From a checkpoint of a small mixture-of-experts model trained on Wikipedia.
Size: 12 layers, width 224, vocabulary 4096, 60.9M parameters.
Training: a variant of SOAP for the experts, 518M tokens, 3633 steps.
Below are experts of layer 7 (counted from 0) of a mixture-of-experts language model. Rows are named router (the router's row for the expert), gate (a neuron's input weights, with its number), up (a neuron's input weights, with its number) and show model dimensions 0-223. Each number is 128 + 32 x the weight over its row's rms, rounded and kept within 0 to 255. Numbers have three digits each.
After each expert's rows: "gets" lists some tokens that make up at least twice as much of what it gets as of all text. This comes from a sample of Wikipedia text that the model never trained on. Tokens count by the router's weight.

# expert 10
router:102151141141086123176077111161099104102123158138108095104157180175095128121145129104171118110175112115109102136183165129118140140139122171118146196129148095104056160126091139117079151114204110088086131099153127134160146128070068140111105160163069128134179145149150148118146219103079142135163122096114122104120180182120126168156135138114096123099107132165103187156179080175123147178118108084069195152133152112155108106140093156069084144064130084117152127090124116084114160124133131166104134194112129117182161207153164124166180153098171143133078101130164148082163139166088123166160104139106143128126159134161088106160090143108107095150162071080102161144105082083054123153117
gate0:152143145145106129155098136127118112108114106099100122126161143120107114177125070200128183216114120132139139186143131127149130104072106117106179138139088162068148133107193116086148199121083146087119173129061104139099144212136142160152114136115099134176122161151076155181151190170110169073077126163099164059137115118120132159148084081228136133103176185097123126142134134072157126143098064110153157123098105095072083143116192137152112152140124143090144054172126138109115106146078083148171101108147146089125163114106173179105132145091184125140166112125125156170124069095086092088123120101143110138111094108088146170170184143113144105105142122129113127156110156139103120152093
up0:134125143149164155107159145113106180112110114063084118091139099138204108026145148124085133200135125175108197120098124193169071119115136111098139102075134062135097089107127114113156168108137140127129116141051104123040150143162035161101108119063155161141080116110131105137122154166119141186132124130179120148145059148103144177162070143155123142130146111120124135089140125114177165162180073137148099114112113141105123177150142149167087090144090194123138110136096135116106094168100119112162190112163117154096117126150198170073160129147103110126124130103137169086132063187118097090131172104165148109128129175108119122151148174122156148140110155154148106102122159074133146182136
gets: " in", " of", " from", " on", " In", " by"

# expert 59
router:130126196127062131098092145092148139152121132104168135162134137141134160183126153154153120108099126144181108113174097097157147129073128072111157103143120127118074106112101042183112108134113161103164095143157125114131106130075141126103110159088144167131170140169155129122099144148192063109047132147143117169111141078118150108101182128111101124109138134128087122171090080066092121183158147161135164111129093151115110147151158069159113157091130106111085177182101160112165098074167104141113111168122156126121121106106134094120106170131171124093190109088196145160045159072155045145123145165172161147107184082141134102157096095047125137151123139130211168092137120075143154113135
gate0:142135151089134162127143161099131183151111121110084122174111119185214122127189085128105100094173154159155132149110170134068127124119151145091109063095162147155111181162134074103109152162149110154141176109114121122088059061162145173124153128116140112100142092108091129131095107103099170159187152141110114122084114139143110156113152096101091132114098081086142120099134130092129079238161099122127134126111080165104151129145150079145118124139092084174233066138112146143107146129129151173153089125119094159190111158132149091093079118162068103159157107169109165119165155125160107100087128119108157103082180128085111156092178154105170089142138135093096141166046153155160161148087
up0:144104140151063102082136128122111160171114159106121140095145084154177146124170080121114112058151142138183133163142111130149169103104150103142111056059160112172104116192150073096108122123131110159093170109193092163061085040176136203151105106143094125098163126151109078146113074172110192103182160179128117144089165119134101179093157112123109164149148151074174116081128108111084084187135104135072103134124125172111162114157179070133112101144109101127172108116100119114099117071161123127126074161128150108096148120158132096082087169145124132136173133144131155116142151093169105156116111160147173152076180106146133137112175107097153098155162096135119147178117149197145134170082
gets: " had", " have", " has", " not", " to", " is"

# expert 81
router:164122124161097105107128181106138086134100064168177108148135148082088122118154158172195146071084143145112107155128140115078120147117065086144085124176141090099100112109096108139161106062157124135075106150144125128125108091108114114160146118123194085159153111144180107116167090110187101100112138142161172160120107181118173160122131172155148077142156178154092095110157096117132131127108128157169145098127158170091134108148142157087174113179172157170075169182188107137161137148112077147206065144119154112096093173153134152143079091108147097105096120126120120192053199094120122123095128121146160058165105162151153122150127076157134128127090137157069091105150183108106183117078
gate0:137139143130083140158153139165147131150156176115091203122093139135126138156122107122123115088161099176208165122128117152114103105163161114095126154108096120103113145040120125132103203112152178095255086151127124072117117174096157145151103099169136172120131169147130080131136137135117194135129105124142129121171134165074147137156138105131095115039178134092135146154176163143119190117104087095093147141128143108085078121106107133118107115093141117140145130106133132077073067147115172128071157144063120056095138143106157186165150096082142113064165140145093138129147142156126099109145138111188086116080145125119195136098097066157146112140132109154139098200112096162120141149142
up0:153132112145172150108132136092128135109153116105115079133114132123116160103128171149179129156048192133084129143146122196133098155106106125181104096145178105158145088178091170093183080160113063127110138112128119154142130113171104127116101090094139091121112103118113165132137142144099128153178097162082133114100107113215142102090102159123094151148090193179138159132080083066121164127142145139100167130146090138177200160166191134141210118096139118119117152167166199131208164112119090122139088117141126203110174122133100137117119174194074153172110146103143079100116117133140105145100114119071126072115159119157099093192093163084097173119096112103125129056136131071107106127129
gets: " c", " sp", " sc", " sh", " s", " ch"

# expert 114
router:134124136170089126211093121048169169109161105136140103164132133093154135117069125110177122122112095119156147103138126073120116087140127110033123141157144073162152122084096133161144144090143119123106176154152073054095154148139163143085116156068169176110100112157079156141131163123150132177149120081141124164095189106167174084103091144110101123106190114102086112151138142074161161110140173151163139134133045108110111110143083108093123133075111083132091141133115101144074139149096110113106133161092140094105092119076117129153171127107195091167181132100119067129178179188095105121110063157133133112145140165105076161104159086190173133138136145168111101091103096083095109114127
gate0:133122140157095147130099147075118102205124195130037077113107132149128135195082168147160124183110168093161072066103102133105113107068148104082157158100124146058212051148061114131117109133177143148153162124192136108128129122141127187127118124131124088155093110145076110145117156164133156125130076097231096129149124116162113138155123169174176123139107166086150130168119085120143129124136069119150154108152144112080097164097155120141112122203155120128113139112100093121121111096076132113156118180132116141114160135091141126148193135136138109128063202108144139087110141149140164085128068095108156099142156080142113144095204184170154134121104135099119124146076152120109107113109
up0:118128119101059125094108131094135100232082220079118099167150139100107147081168126085120129127136088133185160112074170131102119140101157166176163153115110110138094142138079122139118068147166169069124125139144201114134199141097110169148095156147139096150156110147191136097129121099123131090122184067183152115146146129092115183133128155122166125116152167095128134134133106125113133097177094202116116095175151146111083082131165149149152152209092122140165109109099122119098033142098149093142160150187148100128139147089134081128115111137077111124126141080173034148124144093161123142135134139089150048107131144157132157138090128150156114133102121111137104103131166159201138102130
gets: "\n", ".", "s.", "==", "===", "es."

# expert 106
router:127148168087104103164076085137108112154122135110164116149146158083139106137132161200162069122139125087160091083101118128113147157149127080144164095152161107163159084109161130165137155131105114099136154112102122031178137117061085088090107068078121128100160078171058155149055145158137165116072131140153084147137171151169217123141159154153143074104155126161114122114112132140110151111104131074122127097173125157129126081170088104129158162131131160074112152076118124167167134111118101103121154165183171146115166151056151163149160111128120126157121092068084097185068144116078097098091145119083142070098161139167146196096093135127131129135105111115157167124147167143152187082131
gate0:130085197082145080097109100143157173139131154090151195188151127101129089124166115134187110130131113110061096123211157137140121114099134184143098112174145137143144089102108116132152144105171193094160162155134124085110138097162097130125161123100060115142176108129112186190111152161092134138120133147081176124046174068129084122080102124118139108173149071193153120110117139151151150119165151148099095115177099116140161071103148134095113138101111162168064096091131150214102134090114132175139155137120118157147078113100132186131132144086136153122111088117108083141118077084131182146092074135097105137105202140093080145159123155102157110160137078108159155087114182100107103124092
up0:126175082156127173118102132140163125077075060141133097164147133116127147166115123141045209148110173121139151137149109128158120097158147108134108141083117101089088166135122107155174125173102143131071133102187154162142150140104160160162066102180141162126066183107144098061107104113134084086076145109113109112174147122119162137122166140145127200151109141128133126130141097143091133132134168063104068149155163135133126128118112220095113133128131139124148144170153104097148055153140103047091108111154145136082136088213162117081104112176172120098124196094130171110101157150111119093149160114154160096142081173147159137107084114154062149052123143140145122098197143113110144166147
gets: " l", "l", " dis", " rem", " com", "pl"

# expert 49
router:142125103162161153128106133063144135176089147105149152087117173122095102151113160228105178123162113149163128174131122072068109132110083165170057093144152101143141113099168169065161177078137102100169152118176176125157067104127139098087089138167132155108107137115107106121149105138134093118150084164129137099134125131094141186138135145129106191180123111136121086069074144105058149105153133131093122112111184145067092095137080146128146108132160165162131118105141146144175094167107123130179143083153152141078165111134155174125152177135178131150163070157093145138115130156091139061137116144111214165127107151115102118069103166105144116105159081090134082098101116079157148213143
gate0:136165126129103132141066165120138123100115170147104051083111161181160163134110083166130141183120167124118163061117136123090116117198141118110094080143133152131130087131099128132148108097209099107167115110161137125083106119074057098107203117063151092158078158095100136076099138083091127136090158117214114118100087131138098124107130149149161129123143137117114111096143156113101081199184131113139123090153133128077149111125170126179123131150153126121177074120163170099162131151149138169144100154125140151175117105119114119118148151133115117173163079178191100104221171104177091150119150136183138121092128144078127080127114128175159078125080117062086091068161169153124101099127
up0:129126145180162161165136111120089119055126187195154113104134167154149180120177130120189098143124115141121085132118131164103081114077141117103143152101136173149119081146117081124142095120141091129133116131100124091123077123156119160166166096124170110135084134125114106114155126091207133201092125137095126163116108131148111133129113177116120134174068163118082158087154183140138095164168082190108106120113136130162154064170170101170137092171116130122137140220152147120145091147121161131121125099120142111120060130118079137123143188085147141129034159134155152086232086125117049166137134152151132071136161086094124091125144082129078075140084067121116121104158095184141117104109
gets: " p", "p", " P", "em", " v", "m"

# expert 85
router:110148099141122182144075094161073113105117162192136075100130177129165086164112118139162143156091116120111103123216172123103129168151170120092183136172079120108119119062136118135115127119195112112075182139161136164156127073173075066118163142122080110054130140075158130116166125113087136121168148143122173133138137116163105176109089152138099135131195100162122151140119095118096167173082144119107160164186132081128193065162136136095109125126159107134119128153085104128117152099185148159135105136113147108141060110169118095108161142175168141154096127123201107124159109084150093103091154202158068120108135091132109101135088161154149070108169076088140097161174079148102103120138
gate0:079129122199117131051127106156133110143137099195165118138163178128115070108110137129187114147126123182133148184126137147124082105122126149060134144121105075184166121154102080090089113111116178118108141185099112102135129139120194083165170141164145122078081055126093108101097113139202126126137182184152082165103137161159132144105125169166111136129189052106162099166097119148110086131106082126125113099137158100171133066118152111196116143116135090093170166112085133142092149106164116129174128133133150143166159111164070121130123100085160134149125111123145144135166116220179140119083182106176099122127176125137113189092128147120106127074126110088101059131142118103075174158109
up0:119130080188077158121143108176125105158145085196129112136168156114135093105122101113171109148147143141140115250113110133118070089098154152106118165074082018165116134138126100091070046116146162103131123129100089152149132139115149103137109152130136116121075111120132141103114096156200168102156134174125111133126144183148115122111136188138147145145166088127113102195161076126141115126060084121120143109116173103104112077097134147171099159128157068081170214095104149148137150115162146175159121144103129133149138128171123147122160115087157148141114109104180096103175096199192140119109137144147075142138146105140127194086115135118120133110122114065098080142153061138087136174146
gets: " in", " at", " of", " from", " In", " on"

# expert 12
router:150139185162049074150072094103155119093145174131195111108103137143090166140124137131162187117126114111105158170109097104166140131109157156122147126132181087114092102119089082166086134173177158124137139121055074144129153126106112093169189120104142100136123094145073117100143140126180180172174189125138131030104097066082123077156096102152105123125137190165176114175084113141129125104123128144123155125157126037176133121129141150131134198129082138134082087144147102076134128158111167174152148143130129142113134117143151134135134140179168163153144076132117090160147116090075099149199089130156129121086135089103088142156135101183099090112073073134165186135097147100136108170124
gate0:112175129148055120160168122102144091157106093124123133079099111153092107054152106110109117099121117150102174171120127106092117176125164169138074151128139149093192128144178116126117136134173133133123208091081156114093100116141136112144123143188136140140143164103047091113134120061147147121140188145250099093046094151140134077145136132160066130093116136104160088153162134179130134082096195089057122201110124140186130097141123113114076139142133121119129134146179071163129130110141088156133118095097188140114126120196159126136103098099121128110149157112068080118101130145112160106129111134116168127129130160190051159101092134133112120093173172125147089149114167133159166132100
up0:121156149159127137158119098106070105097091120138046125155063103107114141153059162105153203200105138134194110164138041116063186104093173087167086122172148108139107141118120135107095129168094111154127082150133193142136144097119188146127136149161133087151153092108208168122142135070093149142124090161097064116148102109087156112128103134103107122145132183146106137140089101113145078141113142144203189139090138080140130093134130074084147140095088081157104107144133159146130135146094134138138121177114082125168086126165082144166163185159126132123136124127176154132154113097117112149178140103114083138108119181066122113142138117083107195165070122172105155168153166144125182147123
gets: " of", "%", " other", " many", " all", " more"

# expert 78
router:167125215115101115110098168126136169134114117147083148127093151132125147098151102117106173128175096133103129152127100177175123132139161136012115075102132126115125121133101089141149149155184137120134130095107129101136134106157097088123135151073128144118135150110111097125161210093148109144111130118098155090082090112121134159170109180141125040170120080157119097130129200127169101170120117168138109085141086088140149129142181099228111116134086124089151160128048148066159174153142093182173163084162087124165131110107102132090151093116154000139111100098118099135149130082144151101137143152166091125117172099105089129146105113152132125107111107096151158114093151088123131169120
gate0:102153128099176156146113114119113158091072147109166149161100115123160124116135154101113163157124120127147220137125093085112108102150140067099132119110133130120151137131187058080094095149166210166168160094136140106095159078110136146134135158131137131156116113106093131136116156120101135225139129179104150147133161087148181169132123131121066109121193123082110115148075136149115174080194174129064164138145090131205118166159158157108104144095188044102111129114169131160081034137173115079151080113140158131151132134126126183148091119142141120131177105066149118111091136154124114123142144123083111101123112112101149179068128181088073137116110144160096187127095070120086128142093
up0:165129114123116115151137081119151103158102126112090154096116104169165127079122081117133189101077104134130062105109170111120091122138089114096164098124153059120191138148141101184176073116055153048137194089112186119181163121113145092110112136093102120094143120093162140129159148116198136149141141115125096136082139158131147140140120132148196145105169143136162156155109122112140122123093153106139145125169130131148121169172100192111121106073121128143167127165185073105153152144130126072152154152111051120127122105144102189160132153115098108062062211154104128133160055126159196083094114093105137130132118129212108162085122144151095217124104180112151129139133130076118126135165
gets: " 6", "6", "8", "9", " 0", "0"

# expert 56
router:084165127162123097049158100134178164109147098108111163121067144134160089075099096077086148221081059127105142118066082140121127155146177134110153164122162121132097184165169167116128131120119204187111118119166124138122147156072157173141098121151119140104109115172115179132165151111112153154128122133166151157150137081126083117165153099157132129130109079124141155077174162109155065119109098081095122129146087105091169122169087163109092084155142146121196083115127104126082080142160096103153089089097163109127075147175123135202097102126113103133117052198149121108117096092098127119168110156150126112178090113107136199105194129094105157175097142159152126136148102150101124103110
gate0:105127118127112126151139081138163141150122037127100150153117122105163119155127070155115110169133098189128125133125097071165183114156096135103056133088087162139131109095096128126095066111140130142123132132136147085085116163131109109033169188129090145158123130159142094166146197165070119112080181146149167118123157136172074063120138137162093091161149100130103112127129146167088085181080122172104080121075087149084111105118085101125152135096111092079125141149143170083164088106147167137177198092147151176132120200110157136133155133181092108103159052094099087091127166125118130099148109167104173121088161081150173180137161099167123139166101139136142112191150127151145172113146
up0:145079148142088150151125103139145177157134102156145121112128146089134151160144130167123125169173102069139148146111096134145185107143149154144099139126190121159103123195107131122116111065122090114025112138144124156096117048144093094105142161127118108167134100197127140173105192099119108132096155165124150111075123105210197075119105083102058081165146195128094143128107108095094122163122092145118112108052144140126133093112103133141106167049118137121105146122122184113107124065091112117120146143194145113126118108140152153140188128170151116102157099122171047065126089143141175118128156170114142112063141143191117167103143107156137131153141061114096167178106111170128190128117
gets: "\n", "-", "|", " University", " Que", " He"

# expert 38
router:107092115094154094113224142091189161194129107183056127129143178080143161113147151144146101115155097114137144153119111134158117131104117195000110094085146110109151150097128085130153133075108134114113120138096129115137157124156146148108134153094094182142129111150134098122082124116103152108099185112080119088133096113176060180150119086097173002131071091128096113127112135165158116141143126140138155078086122182106100105092092100156111169148115134107163104050073146108137160110143131187144146139130110185110125143135131148132116114159118081095159102163178141154154090097147144177132171128123120118150137114121052157133144171117117157130109139125107161116156135119186142097146
gate0:119165142066141126137116119136133101171132126177134141153098103125086141205130129189129132114118130112152095082110089112119102098099132128159097115140135146116122112151154146098089180080134117064083115072246120117134073152108200171144040141160115134203118087121192136168135158146129152124142153093097111138134124133134136138127173169159078086162072185148120099121097123160136131111159147163104177178088143141088143143126145041161123120099096098123063140068162125107101124135168156134087085146095142141123084165116101125127120138094138131045138143126119142139115122046164106124130102193200141158142156118171135141103109114117190116059131113132154139150096206139155150077134
up0:191123099126156104127084077105107182176162176099167160141118146149106139140128144165094144159138177082114138111131102023141088152147169104170164102126191135125134167074113164159109119151151115163152104113102089149160127136142145060088207126149062171135164101144204150125144123120122080132134104080159107175136136140190101072121103120106137132139126104126123124128118083144115108095134161059160161106126095148147185157154086153082108139132144080185102156149106058129130150142157100113068127112119146131124049136083105173132175162134147102084179147143108152151114169046115106149129146119084090132086132176118116088189169156107129157141110129161113122079189090145138078122180
gets: " S", " K", " M", " B", " G", " R"

# expert 62
router:105164175174116120159084148082105126096090134106168107107121155105167147150057143087149128149112100079114112130058159125116154123088117081102178151112164117051087112184136125193137152063151159116135155095112130079132139148107139190119174123123086112144094122163066155140167214150112142110139142113183140089161148163113149175177130087108179114118087159081115159136151088138165129154099113122070126175107167102144105129121121155075158117103158137149159056063073129141095106123119131164133151069135095109181112152079192152105164157143124119150149184060110119108116128131095153063114108086089127140181146087116123079145194182109132127129138160153095143136121100139107056098122
gate0:111099175126127170162139126100158058078106114123147126071112164061198083096094133190135143118111163106161095153181116113164155095107095127129110176144139131158101147110128068149129124079102150107123144118090120110104122105123133098149081124099156198128106145165092193108126190157111127078094144067091111121077167122107118108159144152123110109148199104095081090066115134091104119188121102125103132147133117172133138092070169126175102127177116125098168148081097176187119164140082165153199139106123075177114148115070085095135164122137163109162137101109213133161101102089142115096148093139145182090116147079161195168096086165172132127095089115137144107121125176121108120080132
up0:149128112168178092143088163123136086112099139103104126037146128139127088153137116145100116052142134130116095140155137154173128088162129094130134130073091206123090155053202116174104158116136206081143091093090209128129134122094124155107146103117112151113145136126080181112183143156066093136129136126162111147173092160088182087141180087157154174148148102093164147104145161060155145099110153165087116102089135137107121106098108145115055110128116136163170111084106119186133109165102142155071155126071087112118099097160183161125110141048156148136153142103122131143131140148079185108119174101156090160171121092126125132092146157141048096154113150180120106125133136154116109080162
gets: " of", " with", " for", " by", " to", "=="

# expert 73
router:150166112134126100142067100196116158143099167174124121134174111110151117160144152157092157156087159186081096138086168115090093111153152151166137137081099130126073146085166115131177097117102086117131092161146149130127142132148087095101058121105159062167064136172144139156130115096142114098110093152137149163096132110125139135121098197093168163125144160169126070134184128090151163156096163082072110098110155145138105137114173203072138166128155182154090089114135150141130107092124083121177187151121134091117111147154081096128122137117084129168124151139208144137151115160109182139113072031196148182123115109147115161106108159092107175108076141194146156130160084082109159085125
gate0:080135129128136053161099144083197115159115139156078133143147117109125121187151048147181125128125113096076163132112135131107147168079160188125170082121133077147169142125113074133111084123185146094203100115150080128134184155110175182171088197149105149152154094129119108171129151169102105111144182117189123094097118160093104146101190111086108093117125170123150159110126147091069111111136136111181166232161096112137088107140159083108079131080150082113113144133087102080116099117102145146025082155095139157115107116104142129138083157100106112122135133077140079164114141086114124139161122167175146105101134097155127159160169094130160125140150157138146081158140160144164147126154
up0:190134165114105212081134107145074132086159155094096139073127171160146083080060159102072129114147121158161157137101132142178126123174099051130116171121128152110138074163126144146140131148148140178090127111077162117122093141145079095147187091128165120087091162135112104110204112079173160129125145114052124162153146130185134102159052150161110163161125087136174122172135126119184110125145056168122065067111134080111094113114096137189182106140104166132144127142131144121118164202160118142161133078127108101170165101156141125117106144124160142132090119170095141142136075083139080116121158132068087160123157107102143098097101127152081126097103068128142141086117107129101067147109
gets: "et", "\n", " ", " S", " 8", "–19"

# expert 63
router:128117160125077138095107079111118078139179097137156117134127139117173160096140184138163068077129143124114086110121082103124103142105137045181116121189173091110068176149153056163173136061092175123145199122154133182162182132093142114120105156183079144151134119120146161097143221159152106121102122099111121128132125121126166099134130085067133120118072154051092112142183142166134140128144169117134135161100132111146134167102181130108128141180153131139112116149152098078163166083158192099100110106098077112160130119078108128132128158134098167153121111164145129110174161130105052109120071137148090139114117105100166157169175166110087096114137135162170055057133151139143165137164
gate0:096148096129141093135172149116128113144135149162136147072057128148184189176144130107156121086089169134119182134128095082108135161098115130103162126112108120134118106112112164139151137125180090144198119129132084114123125111161093102098074174134080124100159141116147094114080175164126140083157142098144119137136078092123085139146132071171164109097107120097054099156149164151105170224129111096073108132119107150228234080122129085135148120171180157058205105105136114126174133124147107151111098128087102161120135179113117123102114148118159127108133111114134180133143177150131147171099084134105094135137184166105108107128195142165135145145085112171048134183154148113138067128150
up0:105142158155111097088139114128123152101170139104167145049125125148109144152109114137083142114079205090142167091139090120122131129109101130106105162130111123173102140122133163127135119114118127137143176131099084119151147029135106072167092111143116131091142135128107091122118249137161117136148146128112140123101091113095108186136139110206133118103090132104119085177108195171084133205117112067109125171061102116187177090041097131107136109166175132090135122117132177122114155152120149124165096111097088125148097242134056159114143171137154114151109112130077159115149082146142181090152081140100117193170126143123124104129146108115072145156126126184075126136103156105131096125100
gets: " and", " or", " to", " but", ";", " &"

# expert 1
router:062119099104173117129181062156072173142114096144060154107102069089133115097142164131153109186092121150179156116151088089157122138182176162104142161112142110061156156141112089088198156141171119121179135149141105105137129117175135147135145169148191123153199137110154117137197119145156147143099142099132161060135129112092065107117088158160088137105139105087113134102086089066079095117187110112088105122104153172141144151113103132103081133113125136103141160068121091173120149129181111116092135150175107200119203174147095059074162164108110120121148142095115105131110176122125186166160147118145151152149107087108066133139093133163180132175125120086158113123140083105104145144155
gate0:137114131128118173126130067107138107129163108126176161138140086106103148156117107173116079143129136085173157166161126115089163123093099133111171169134107098102121151156191103130089099132068102158089141133038092080148184178108145163196090160123173111192184138095144133118047139104107178172093108119105056130117156110144163123177098181149179127127099106133159126144088095114168080176137130167143127163106129112157130112173105155177053121087109163104079115135180109128120119126041110068125114195172063131136100099143113183117144135078105110109088174132187117115164148059152104132127077140157127115117148076137140105129107148104149138094165158172091142144132133128136112180103
up0:134169101131145145136110151131121099160080165147164102113110178082131123057074135127124131180068103158124153134141120064071051081167141167098118157150192170155138132119136107099089113117159179128166114141131157129091116118108124096136126161159177111101149069146161062179147102133126145087111155130189205132144135109129123130207066085126094172133088153085118153064150145127102167096118116159119127164102058123162156132166138121174137109043041139198177139063164175137085157104142073122159118140124136124106118091147114156128164066116138125120094135142130136148112132163134148117154144158143130091188112079143115100138146121107146135130127111214171135150099112102120168156187
gets: "ar", "h", "ab", "j", "ak", "ad"

# expert 41
router:213108134192102078088104124079133077122064121100199095134146095125152185130162096107099093147073082098102112111164131182164140080152161109149111169159136121119113129193110117134133160061140153113114140162075114067124110125022127127078148117102131095119159111158181179103088075164141143129117140159099095096189179162097125163090070143088146149186106113102161092146139118169116126138166121161132137144141147123152127195095161061155115139096173168160179124167107118125133122134133085124092078105100134072134100086150091131083118138170170172171151196148074093112164122122153098124105099128168124151133125142168182128101068116111128124133102138106160161177146102122121117137115
gate0:122122184171124088117123116115108163141069105111173110125166099105067146147162178089081180089152081150122166114105112139168089137148115106120089165150166172107154110086168132080086149150116185113116204116156152110088080121098101123147124134128155152140109212134112081100168135122104160164171159154136139107113149161129104161129100143140060134053138188062110123158163162127100108100125120129153162150101094111152113096121092115084076135107163167180150058163080147132123086191172126138137188183138149116083095157171122110139136115147121134170136114100125126174151073116126103099177152092115133171101221133130129095119076102081098132193081156106160137146086097068095142091147
up0:128119166134075119088183100108152160142086133132189075121139069069152119179197166113080144108141145170131157128061111106167145109150124130136099122133156155112136126120182095099020168125136117156152150115173129140113064137101113095142136185093186116123084210162119066114100101090153123021166124138145143106087128160088110167081088160176106108087128145090126133155141171101082128115148099171146109150095104116164104094116159111127120145126108151124101088170075153093164149160136144193147164174176155086127115115151105092117129124145080103159143109099099152112157094086198130102091114132128103129156152081137104119114129086118164106130129153100152115195094121097166174089187
gets: " to", " which", " would", " that", " oper", " they"

# expert 4
router:111106121114130119145104155123181131154156113132102063093103140084132124148114168175153063099102129053090069105123091128129136130148089130140136139133146105123171161124113161178147161054182073128102095179137128173149167173130118102139112094110143158136183084167090157112120109145140082099101146077132071142139183175176150177114120129121093117140188138102157153110133084071169161113143101144097097071108129183068110083135121156082097127142099153121066197136177223132131104126118126102137098079186154117070090140148157097133133142146119166123135164147083102114091150070182156090169147095109155073152149164170063138102115171134150145161155129105147162151146119195156120108163
gate0:131063182102133096102144098091109100150124058141114100117133123136176097112189170112149122118128095085194142075101135162121142079145113172103113142147107098111146119114174149119157104097130071109142191127121070131086121242093167144135105072160158116075103109160112134156141160144166118098118151164093138135146172124153154124119128120108039086103077150149066057174102144102126132108184132121132194142119125142158135139124125105135153141080108127130127164132104122149153125113130103140130142084121125154117091084170138024111081096150136089141166118105110192147104102153112162121165215094180111173079082069123084106135189102203112098119143127144160144152115117146114171144114
up0:098094113160120180133152137147170143075112149141194096123131148130122119139117120088118134125180130188069175222110131125109179136115127150156128117096166150163177136124104103108081150185108157221162148105091228142120153046105119082145159167099113143128117123085171134077131121138094138097159105174059106115083090130088129187148118103109137145134122049080139158055124127138121137127124106168090143126092072094123118096085189142114131084129136133068139126126116127132094149131200119154122181189191065119119147155147145172137158113088127129153091121127126117122171128112137091125108068153111106100156122182080178174136105147079149166111111092134146120178130126086152153151112
gets: " al", " L", " Al", " qu", "al", "il"

# expert 44
router:092177220155115134156139152034125175146168127126092165133128123176142093099147173066106099138116155176096141105120125115149137103134110114000168146104108144179159141169051131148129130075143151188139161119116117082102119126097108126073147144109090144146128161130126104147139189112110128146142180058154131129129170130150155133099110141096158115080126079099099087162144175132129141127134169143126101125120051101099130169123148134105173175131117105120164105078142134185078137124142104124164146114114127165102080180093154129120098134180188026122156083086095186129121125107114094104109134161145126105127130095089054126104150089110105179137122147113113111131136094121098081085168
gate0:092143140140157078068133125134111114114152182133089178092089166167161127176154085111099134118176090139174107089153177133164159073068145136153147136171155094080180162128047102126153145131136100122166124117243181094099120126121108147187109125160086106146164132099120144089112130148179153098113108165124102126098098166103160078144078145165118135136107167132182117095122144145133095126111101090099143061173162074122193145099093168158103072101116139129117167131132164139089083153195232142092152124110071151143081078131147110141127146065135149128088119122147153114116177079105145153126172106156092115139149100155128098100140133138081105139131138107157152149124108056104077101122
up0:171117122120089155134119156144154143133109056142177094152176116068120132096089165143156155118060114102112140171142086142086107182169122089117098115111075143197072097143185114102087100110142152144136114124078083173147144134107172087127157102169211155103096133189132115181111146120107053121130130112136141127171166120170105150098150109095097114163154072109121162167127093099182142140089136194143138159106140177141016104138125090128157134122126134119157128128103093120155166114075060147184052124138192085150105191096124129139145123159100090122160099148128081149133115162126113098150097108118182102109116131123089121172080150122185117111080096122130128141110158149165196164136
gets: "\n", " =", "==", "===", " ==", " ==="

# expert 68
router:100128146161087144160164127175117150167077177175194135083170137123107107119150167112094112098145103161065163126166169135145143110088101093176102188158080122112155080116135150146152137170128166157120138083111096109122109140114068128114135144195122123091076147135063123126092103088120118118154161115098184168141090124129074075094139131101116144177077111102155093155155107162114154108114184138128159076168136121128107104163132161200155159174132137142063116113150159134107083133123163155081124178159164068091177144058118118097187185134142123148116126143120154119131105124191118207138131102146048078105166145167077113170092091107117108117163086099189095115134107123098114070149
gate0:154118186152117123137092142109162162094121093190127156093177161183117117146111176151177152138135080154148128115123119120107158073152099148097156155148122136181147108118078093164161110141115163153076149135076143179102109115090205106159134178137163116153131152181099174173131140118109144156159091123146129123137163124130138166109072099111028106181101127098128156157116143114084123108139123123182170107145091132139126158109114141149154146189181128108125042110126129124120137130037084118130037158123045174131061169116086132179129117103122088109138071110097161176067142171114098074124170148158102145125120134076115097146086163142092162090090097099087099137123128098069135128121
up0:143092139134113150149139107176127154057143097105178209152110136161117116156093171180170139188140137144141165086128156156112105094094082087104171161148107139159076110120142132144121165127114133118082182166099088132098104131138143125165152177118135077089069069177106133135152120119102155171172139113135117108106123132123014132119155106214131123185119128129129161108081119158097141125122156105164170118152135108114137187116115103125127130179178156109145078094136143165157172097124111190214038121083114131137089156146055174189096121091153129168115088107120118156078183160107159162180129141140155128087140137128114116127122114064171170123130147157116135139051130096148115134100
gets: " ", " inter", " ent", " car", " count", " reg"